Weights of a small mixture-of-experts language model, trained from scratch on English Wikipedia.
Size: 8 layers, width 128, vocabulary 1286, 6.67M parameters.
Experts: 64 experts in each of 7 layers, 8 empty slots to pick.
Training: a variant of SOAP for the experts, 484M tokens.
Below are experts of layer 5 (counted from 0) of a mixture-of-experts language model. Rows are named router (the router's row for the expert) and show model dimensions 0-127. Each number is 128 + 24 x the weight over its row's rms, rounded and kept within 0 to 255. Numbers have three digits each.
After each expert's rows: "gets" lists some tokens that make up at least twice as much of what it gets as of all text. This comes from a sample of Wikipedia text that the model never trained on. Tokens count by the router's weight.

# expert 14
router:091099119118114145080106139137108132109120109133109113118116124190117164163152128108117111086130140148141125115147116159151133110106144153129117101116123132141188107147082114157139108114123103108129153106163149198099150164127141163125135131123190142114141102116113138133091177149146109154118143094084159125101133137093117114097099101158104149125132143139124136102156109158115070124134
gets: "inal", "at", "our", "ain", " Championship", "ack"

# expert 34
router:116156157146138103168132161123150069142142111178155106121109139161117143107147111124092172157127105127139116123109149136149129181101120151117150142118140081142099172141106123066108106139095158124163119148107090106130142111106109105161135176136119107141118150131148142097153140084131128125114124120126108143099086106129164098132121113111123166144125127108066119149085104098102133117112
gets: " H", " T", " K", " St", " st", " G"

# expert 3
router:145109164129136106114164100157105093164122115159107085093115177102161138125137084127135115174136115146113122107095098128141143128105108126132141115116160118110114184116121127132106129135120107160147138114155146096146152148113087090134152112116141084117088095175166143073102131149104109114125135120150130130110135133127179121107131175147120122071159137112187124138100102119114124126148
gets: " d", " D", " ", "d", "er", "en"

# expert 17
router:149115121139125145083115106085151115148120137130133135108166130108132105127097131116123166111094144117123115117125136108106081128116147151139127179063125178137143103146154163100135098147122147168092145129137087085137141136143148127100099162150099112128164129104137118132187128135097099121094131099120109112077136095112140131137141163052156103132134149155159109162117143121118139136146
gets: "v", "iv", "av", "ov", "k", "erv"

# expert 57
router:113139107096167140128166136165138114120115128115092112104081117087142126111112121132099092151096104113124135095080127162162111118138111132119132107116110106110101155066133119155157142157110160092135132149116124112096119104144116110135140114136128160136130118093117132162137150118128129151155190125131120156107169129122128149185177140121085100168126134163144176136068154134096137127119
gets: " (", "-", " \"", " O", " an", " o"

# expert 33
router:120123152112114139155140138126149103094131151152128113105079098101123163117151126102161128144139108097169144099129153148124129073129121123102103151178137133184122089098123087117089154123150122120146095127143144103143129149158119134111114141194135162120150143135105106121115136103134166084154140141159134110135105086175143166130117159112100084155123087159153132123127132147153149170119
gets: " was", " is", " as", ",", " are", " were"

# expert 9
router:179156106122113111142158078184127097138112146148163138101114110136114078121141121118149151168115112169110120124147150158113120141158117145092170121133127091105127153108150125140127093158108115127112141130109192129141119142123137085125133184119086087138109103126134122184136097162104139125126082171110100141144145118162142137158168119146143127134091119128122089100115136137134112117103
gets: " P", " B", " p", " C", " ac", " b"

# expert 11
router:115096120138138115153161115143118174116139089147135112110116131110136129128120121111096098151158179127108136107182135115140118148123127127155131166169099117078158107142122104166147110152097112122125108192125093114110145147131164154121121131153081102112148150120126149101130119115151118171115153099150112105130114091133116156153088096154107116099151090126133141121113072126154085074150
gets: " 0", " 1", " ", " 3", "1", " 2"

# expert 32
router:163116133124104153114139135128121141131083125116129098102108177096125148165119084166126123086102150138109108138088107112103175127149143141122136133121117076121145118148126119138142139145190139148107141146160165138165135154161125146078127110123113154129093123131155138111098160136094120107136118182089143093139139131071162120151168147124113111088128172140148154127101142123167149115108
gets: "er", "or", "ar", "in", "on", "ur"

# expert 46
router:127138113123167097116169124154108160152142109095126148094158129086135091120106139136153104145146114167132177123169146130105072162131168103119123149135126115132105148151180142157137105131101159156125124139136171108138118148136138173183071093156108103134151121094123109104129106111168091105115149094129126139132145149159150120113132128165077115144121105147120123111121126117156097121157
gets: "–", " 200", " (", " 199", " 202", " 198"

# expert 37
router:108098101094078175112153147131108156121107139110120133171097159077179147132077108128103140137116161084125129159156143115116145112160089141139067117116116164117123133164142140120119120130189128100116117113125112069118122135127121120117112093139159147138126144118122131133160112126122146109104175158156173115094114075113094136146128124114148130103146145171110100133128141143122119127134
gets: " on", " to", " in", " of", " over", " On"

# expert 58
router:107165135094196099168160179128138105143103133145128141113113133151140084107115160171085125111136113106159171113153117146119141135108154160122106127116147134147108127140128125140168091132114148113140072125108114131132108105147106112149125148134166117127115117180091112163111127116157159166126148151144076133125081126094142140166138133127158142135131126089088127089162141126118150096115
gets: " h", ":", "-", " H", " M", " ret"

# expert 19
router:125132147112103141126147132158150133115117098114149127147130123119099127119105115125139118145118152117148134125157117147126132145076143160188137113136095119198146161132107138089121172102124140149133124094135139142136156114160158100127155116138147094186096157180137160119138065137108149068150137142108141115140129166178091113106113176127094091104111132115147122117117166108141115124116
gets: "t", "ic", "it", " man", " att", "f"

# expert 6
router:105126132144115138115119127126138145148162109114132089112129127134112114132158153113131137158184103110089134182127073137121098135081153085134118111117106093152102152119120098160150091130106080110143143094132118108142133134105136134170141173149143140157120147140132121125188124167132147138126153141112176104108140161092081098127109081086135133124108131149075112160103156149121126119111
gets: " t", " T", " ex", "l", "x", "r"

# expert 52
router:155129120099168125144101163131143128114086098114127107118095149171133146086137158128154149135135139109098152107124155114058078097147122153085118115120107150157130102168139121136106137120154126125117126138129102119147114125160122117147121108153137151125133131175101118084097124131166154135128174084153103143163107123140163143129148098151133098079184114170135126140116132102137168154102
gets: ",", "),", " years", "\",", " September", " October"

# expert 28
router:110124166116133140107143121116146105138147075128141122108137115126079138160137081085149094136205124111125112120090125128132121131138121122159126111146170096098133134142119106159123142130172136138123137119154145132124114169104125087140150097107146161114211108154122149071129117157098099132096119107127137125122083136095163123096124137089154138086118157113134142119137101087138118121136
gets: "a", "o", "an", "i", "er", "in"

# expert 16
router:100128144146104140104134112142104100158101117131083152124142121153148147113126066105131193132128089088127139149099149102105111088135155130103135173086139152128122135131076117079113196079142102143143183111171103154126153119124159137127123138149137130119133124121146137125148099166107118140092105114141145156111135156144138110161123144140114114096155121157088097106146132143114113134132
gets: "ect", "iz", "pt", "id", "ill", "port"

# expert 12
router:119139135098102106118149094117158131137122101161104138142090138129141134138138095075122124143166145159143129144152121127138103114163167129147126169152148125101125142136146130150137120095132170129100166113140152141107135129093146130148137122112138118086182118163118087159080116149140115060081167124143127089085168101107140120156111136126134122078166154144134154136169121130158091110136
gets: " ", "a", "us", "s", "ation", ")"

# expert 47
router:112158130140076124178114150192137138144137151131129098111164155128140150132070148117106137117117121139134131121121131142134141165122119163148077164082136128099125144146119139108109094138087114116146156113097106096135144082104155118147151140173114101131131127129138138157143117114100118110125098083119103112153145152114042114119149144122120151162106131085133110141126138117103107098084
gets: " w", " g", " f", " b", " G", " W"

# expert 26
router:102092152119122096097142147104135147147132119109167146160142136106126151149126156124135089072158141177146112141126126134139136135129174119145110133154156120114143169130141116170132115138109139130156122119164122136094105169081137121163104147138141160135159126113151137100141159155098116097050123155104116075151131129123123077151130193129151140162094153127162126152118112118141106136124
gets: "i", "ro", "a", " ro", " stud", "re"

# expert 30
router:115138081121104141145126147140163115169103113133091099135141154119126108123122140134137100109143163132119149136126089133126101158095098137131189117120150141115140159129139128127087145108114155120118143105072128094141133160181129117101182125152086143139104136116149087124146163129156129124139115152104140169138130089126111127086113075094097133138105134108119131130133198118126158164075
gets: " th", " Th", " pl", "ar", " Pl", "h"

# expert 48
router:162129134141125153108162128106136123115132103123168146129109136119142122126103132146097136092107207134122158144171126167086129152105137143158100084147127095096141125142092145130112151147090134123163117137140138094153186135101157146134105085146103105175135174103110100164144163087112125112133123137146139158132161138095104112160145171142132108090110116113116093111130154145121141146112
gets: "if", " ", " B", " b", "-", " rele"

# expert 29
router:084132137139088111139121160167095153166130182093116133116127140152182118128135129130148120101122151127134122192130165085129133153157121101118062120138128154092127093133171166158133157130159135107150140094133130153140123147132089117084116114138159146110135116149105114151151129134109160128130132183142187124130131135070094132124139161149144169128143109122119145140136132154133147140124
gets: " of", " in", " for", " by", " at", " with"

# expert 4
router:154153113112144111141129114134106096100110151070163107102098105103174105119113110134132090126099131116111145094138124088145133146165130134148092147108112136141100094146108116177131133148096091096122142155108132094138113098157121085144132137146131154108119092092129146174154148111111105173152170101121120118124126153096137114177157135099149131138161123145122129108119149158104095062121
gets: " N", " V", " v", " n", " (", "-"

# expert 39
router:102126158143121156107090103143088155147092174160115128134144132127076126092109134111133182129107146135153120144110171069133126137168132136142066095103102144119132107112133133168174145104171123130116109116154125120109138118099106133112124109117152111116153139116071128105143160136134155116141140113133139112106120097112112108134109106131139190076137132150141156097149180096141115121138
gets: "ed", "ing", "ated", "es", "s", "ased"

# expert 18
router:137107155134148094142170096159059111169148143090158117134128122117147122092121123130114122142131107137123120080085119152169143160133110129126136142089129100119089176097080149124115138168152122102139107153125129142123136133092112160117153160090134115140127123176139124121102148137104117122120153156138108091120109137168167073139110137173155141136115127110152122133093112123087094110164
gets: " D", " R", "us", " des", "D", " Z"

# expert 13
router:147153125155075155121117130125077117083096114117133108104149111142105103148103142110143144114137150160164117135173138134108124132144118120109144110119141130104132146108109107093134089123122114166121114116084157166128103144178132160166152175150105098111106101125083110167133072150125150138161125142087140145136102155180113144131141115171126127129123110118136112076156100173132123154117
gets: " p", " c", "p", " P", " C", " per"

# expert 35
router:152158163178148113118143109150161121121106131110145130118116157121121102115065106128142128098102167086126158109148117156113136146101144153117132170104167105090116141168123161140153147108102131114143137109100153121132159120141138135122184152140119108139117180160117143149157131138113162131092085159078110148175134127074124138142133082106105145141120128098123131129143131106120169101095
gets: "b", " B", "r", " b", "ab", " F"

# expert 22
router:114125087118089141075150116110112133100139119107084133103172097129095114144137115158110150132087110121124124136105117113144127137144096097146113094139119095156121118121128127125139111173139113127117100146098130157121094131122107112056140137132103144042138140111109138156128111141103154173126133148096178125135104190153103149170165149131136139151107107141113133120104144141118124172127
gets: " the", " a", " New", " The", " an", "="

# expert 21
router:159089153141160115140126092063129125110124113098096094074092125144140144101122111122139138129113085116141128128139139125131107133137119104095160089151145119160142108159138144140107123169113119158129148109111115131098104101127148131154095170079100135128063123194147112150118132091132146123095135126104119122092102167121161128142114109136106134117151109173162101144115123122094118172103
gets: "l", " L", " cl", " l", "m", " Cl"

# expert 31
router:114149129134109129134122149143172139116125155103176131147145136135147175113135107149153156132156106150116140150116137121169105137144137066093097106119130130110077073171178174168116130138131112091143132102158119115148133140162126120119141101131169114169097082159142095144105136157118156136164153124130100131156129142155116186167126149130153110135139079128144132135113106142128111138158
gets: " and", " or", ",", " de", " with", " to"

# expert 55
router:143133149139139079111117134124098143099123121139119103162140110152127152123100129160170119122109120115125082108119137157103149114182126110107141119161096133152142142141151108116157173078123128139132073126094125124122167111141142145149166138093153138141108128111136114134102173103134120112174110073120131110154129071172121126093113114195121127141113137129160117078129141158121121081142
gets: "s", "th", " sc", " Sc", "ist", " first"

# expert 60
router:122117080114161132138136133113179082141148149145125174116169118131121127133149140142109120116172145157169169153153096107101138110120150114109106132162120110085132125124152130144121142140151112135150129119133143113111144127067107172158117071126141125159113129139110136166118109129116177108122130140178129115151127108130104133178132134134118158194165084125080131132129164127148166101112
gets: "-", ":", ".", "\n ", ";", " •"

# expert 24
router:131091110139120170149124097056123117117147124137089131135125147171123113131193136142102169123119090122097113134118126116135094134107121075108160114145167136121124144143145099136097104148134123119163136108094110130166098130113111135140145149123137102116133127137175147113108137099096143116100152119105088166126122175154135134150128158144133152157179138181127115119128122168115118192109
gets: " L", " l", " the", " The", "L", "The"

# expert 15
router:147105178141207132095132140122115167124082110137148120122092117127119098157153126136174131119116128135111120112152140170140127115143096142110123132122105166142140152144095119147164128096162145140121162134170105114150108133114111105138091163057140113140149104143132130097116116083141096145100138132130114164139103121121149062105152119107188134114108129123140134116097104132135111134088
gets: " part", "rist", " Mar", "ol", "s", "ra"

# expert 27
router:147144126150112107115135120131167153143099122166130138126135155131121129108133173112088100154142146130096163131145095182164100134077116133153095146123125119135124078107117128108131153145073134151111126105098115107120128150152155126156147151185126097156113148156136135104151102103136156101161111120127127110139121133078155124108105115132096147154092094104144182151154169093134174141102
gets: " f", " F", "f", " H", " Ad", "F"

# expert 62
router:107135129097107097125120136138137167142109142085105142151114125135160096174118131147164059084138162112129159129145161107129159113142139112154156113102144137121138096123109135115164108125153136083132107108178140165146111153142101098113151148139154124103144131115104122145132134189169113129130133117094192136147125126091091130132149131106126156097197144133129163145137107124110100147122
gets: " in", " pro", "ation", " film", "er", "stem"

# expert 53
router:169149136113125128129143106156155177094124126161124084132177113110086135146095120117088079139120113152105098115128122123107123164156102147123106085169141124085123131136156094143138143180120176094097137147116144134124130127108113167107135148145120136098128165116116126102123150127141095120104168103120134125093146112103147165132142122170130103143150104169136161111143055107122127124147
gets: " A", " a", "A", " 1", "1", "2"